Weights of a small mixture-of-experts language model, trained from scratch on English Wikipedia: 14 layers, 4 picks a token.
Below are experts of layer 4 (counted from 0) of a mixture-of-experts language model. Rows are named router (the router's row for the expert) and show model dimensions 0-95. Each number is 128 + 32 x the weight over its row's rms, rounded and kept within 0 to 255. Numbers have three digits each.
After each expert's rows: a language model's description of what the expert responds to. This comes from a sample of Wikipedia text that the model never trained on.

# expert 30
router:131132090120117148145075199101168098123106151154118094184121146102123102080127151196126119151104112101054136082152140087122172113123069167146157120186120128159171140147091124066159151122135194096085119077081115164179110130149120122125167142085183085134103069166142093126143153121102101110
What it handles: Common word stems. Lowercase first pieces of ordinary English words, often verb or noun stems after an article, such as head(quartered), list, work, gross(ed).

# expert 54
router:084072110139131101164112117106140129140083185132144107161155078045087122123077175127110128072097139168165180081119132141171122155133115183088122140175088119172126148147105140089169117104163179126119093165060134178167153137146118060105122148049085138126157097135131154121131119125156149105
What it handles: Personal and place names. Capitalized name words in lists and credits, e.g. first names (John, Patrick), months (May, September), places like Kent, Pittsburgh.

# expert 17
router:145124121096108148152080205073160087104059168161108136134103134067148142170123127141142169130076144094129158104100157132138102147116136142181177139150094148130174127119089177110195127092136145095134099115125126145181117080144131102135135066093181164165119149116123096054110150144139137038
What it handles: Sports results vocabulary. Words in sports careers and results: finishing third/fifth, career record, season, won, lost, scored, plus sports table headers like Player and Year.

# expert 47
router:105074121121150145152105104149139081140057198154093110160152146127078105129070146154090141142083149107131157142121125111160099149140087154098151197225127158135151149147128147083171159092143150129068061121093166155156152094136120102122139151109139104137143112154074179102166139058091125123
What it handles: Capitalized name beginnings. Capitalized first pieces of proper names and titles, like Re, Car, San, Col, Tag, Em, Raj, often after a pipe or colon.

# expert 22
router:146114059156086154155058137104153064108018145126136130153154137113150083091147126186124109144125128113151161090094149098100156078120136165179155156127101154146142153113072177085136148099133136075090142138115116158176101121123161087095100147119150133139097120175126127095169168105160150058
What it handles: Past-tense action verbs. Past-tense or participle verbs of accomplishment and action in biographies and histories, such as released, won, replaced, served, opened.

# expert 58
router:151135140092107179170105164137164098134082164089119085143120119114129125120119133175109133083084076083104197087088109136109100148162159151132159182189052160195119176115088163090151068095117207137109164141091138119159130115111157142163156124135091137143124063097124116115123121099092141112
What it handles: Name-final word pieces. Final pieces of surnames, place names and other split words, such as igh of Raleigh, ton, ley, berg, ither of Neither.

# expert 33
router:137066130137119159148093142129176148114109156162180066124130142151194063142072064160105148135122114089107161070145095127109148140177141133113141188211154126174120138132079159095170080101138166087138134129133092139120133109123116072121149156042108170120126144160166098112146169146140136102
What it handles: Y-ending and Hungarian pieces. Word pieces ending in -y or -gy, mostly within Hungarian and other foreign place names like Nagyatád, plus suffixes like -ious and -erous.

# expert 55
router:136123109154106141138128131124118145113118140109109124176107186092167123075115105115107174149140099115152200124110093165067073168154118125115142154113140159138122124125078148058159163142133186109134091086036107163162101170129097106112115079085183161161136109169100158087081163103105159061
What it handles: Adverbs and auxiliaries. Adverbs, intensifiers and auxiliaries, especially after was or is, as in particularly, greatly, as well, been, most.

# expert 39
router:093143128133061159126153172130133142080110134117128094141141124104157037148110085178068119119121111059096118151091095158110134143122130212085141122135129136172176153155127186109192140118173154086104089099090086141179110091108106127078136135110169107140180142111162149062129142126158154125
What it handles: Space before numbers. Bare space tokens coming just before a number, mainly years and dates in tables, lists and date phrases, as in "October 2019".

# expert 60
router:131089114120115155135132177082162146106123120177109067139156145118192123178124079122087195080103075096165127123114104132118056168128133118162107162187097156203176160170104179079161101121153141128119172158118100154155131144172114059114148146119131086116123127113079129106123127138140147064
What it handles: Name endings and years. Later pieces of place and proper names (Hol-mes-ide, Pors-che, Mont-ver-de), big city names, and year digits like 186, 187.

# expert 46
router:099145134114127138093138130146147073117120131161061099225142125104092132084050119139148131140097136080150116104137117142140187126113090153084087141161092162133158156172116146126180143086160149103096126095124138229190102079150082113132176177101158096094179107121128157124138101122125134112
What it handles: Word-initial fragments. First piece of a word split into several tokens, usually after an article, e.g. ra of rabbit, al of aliens, fl of floppy.

# expert 2
router:123084110055126169120090126094160038125116156140128104197126146125140072189138128094080128100094097121087128172116115153139060141124094190140121147164106157168153119159127129101162066120119128128147073115071141148148186157146176082129151169127181093157144131128135116060145116098117128123
What it handles: Institution name heads. Capitalized head nouns in names of organizations and bodies, such as University, Party, States, League, School, Minister for Education.

# expert 51
router:123093148172119116138108086170150111116105171140133105151167199115127107145103144096097166114149091122106148119108098085146144153118082174113080201165140148128125130116073157036219141086170115107110077159141137221135116082144092103081149125113137148110146117104131177098146145124109158108
What it handles: Capitalized word starts. First pieces of capitalized proper nouns after of, in or commas, such as An-ime, My-rtoideae, New York, San Félix, North Carolina.

# expert 25
router:095075108128112196150130145107179111097106126118138130158145095089135105129116130121147175066119144141111139137132103109102108138107123155135122202119101180187113133160047136134150092073152157133180118052102109172112109141146151094131170129063091217176109098081086118142106146089113163125
What it handles: Countries and regions. Country and place names, their demonyms and acronym pieces, as in United States, US, France, Europe, Turkish, Côte d'Ivoire.

# expert 49
router:124117105119073201152047127141165066121081181117122130140071141103109093131144118130094186122111120064093142136098151149093023092143096129135138120158118158188138116157129141098137097120142140117124107148123068160184164175158145158105109130128146151163124128125154119061089180133089150131
What it handles: Work and office nouns. Head nouns for works, roles and institutions, and their final word pieces, as in film, album, office (In office), script, Animation.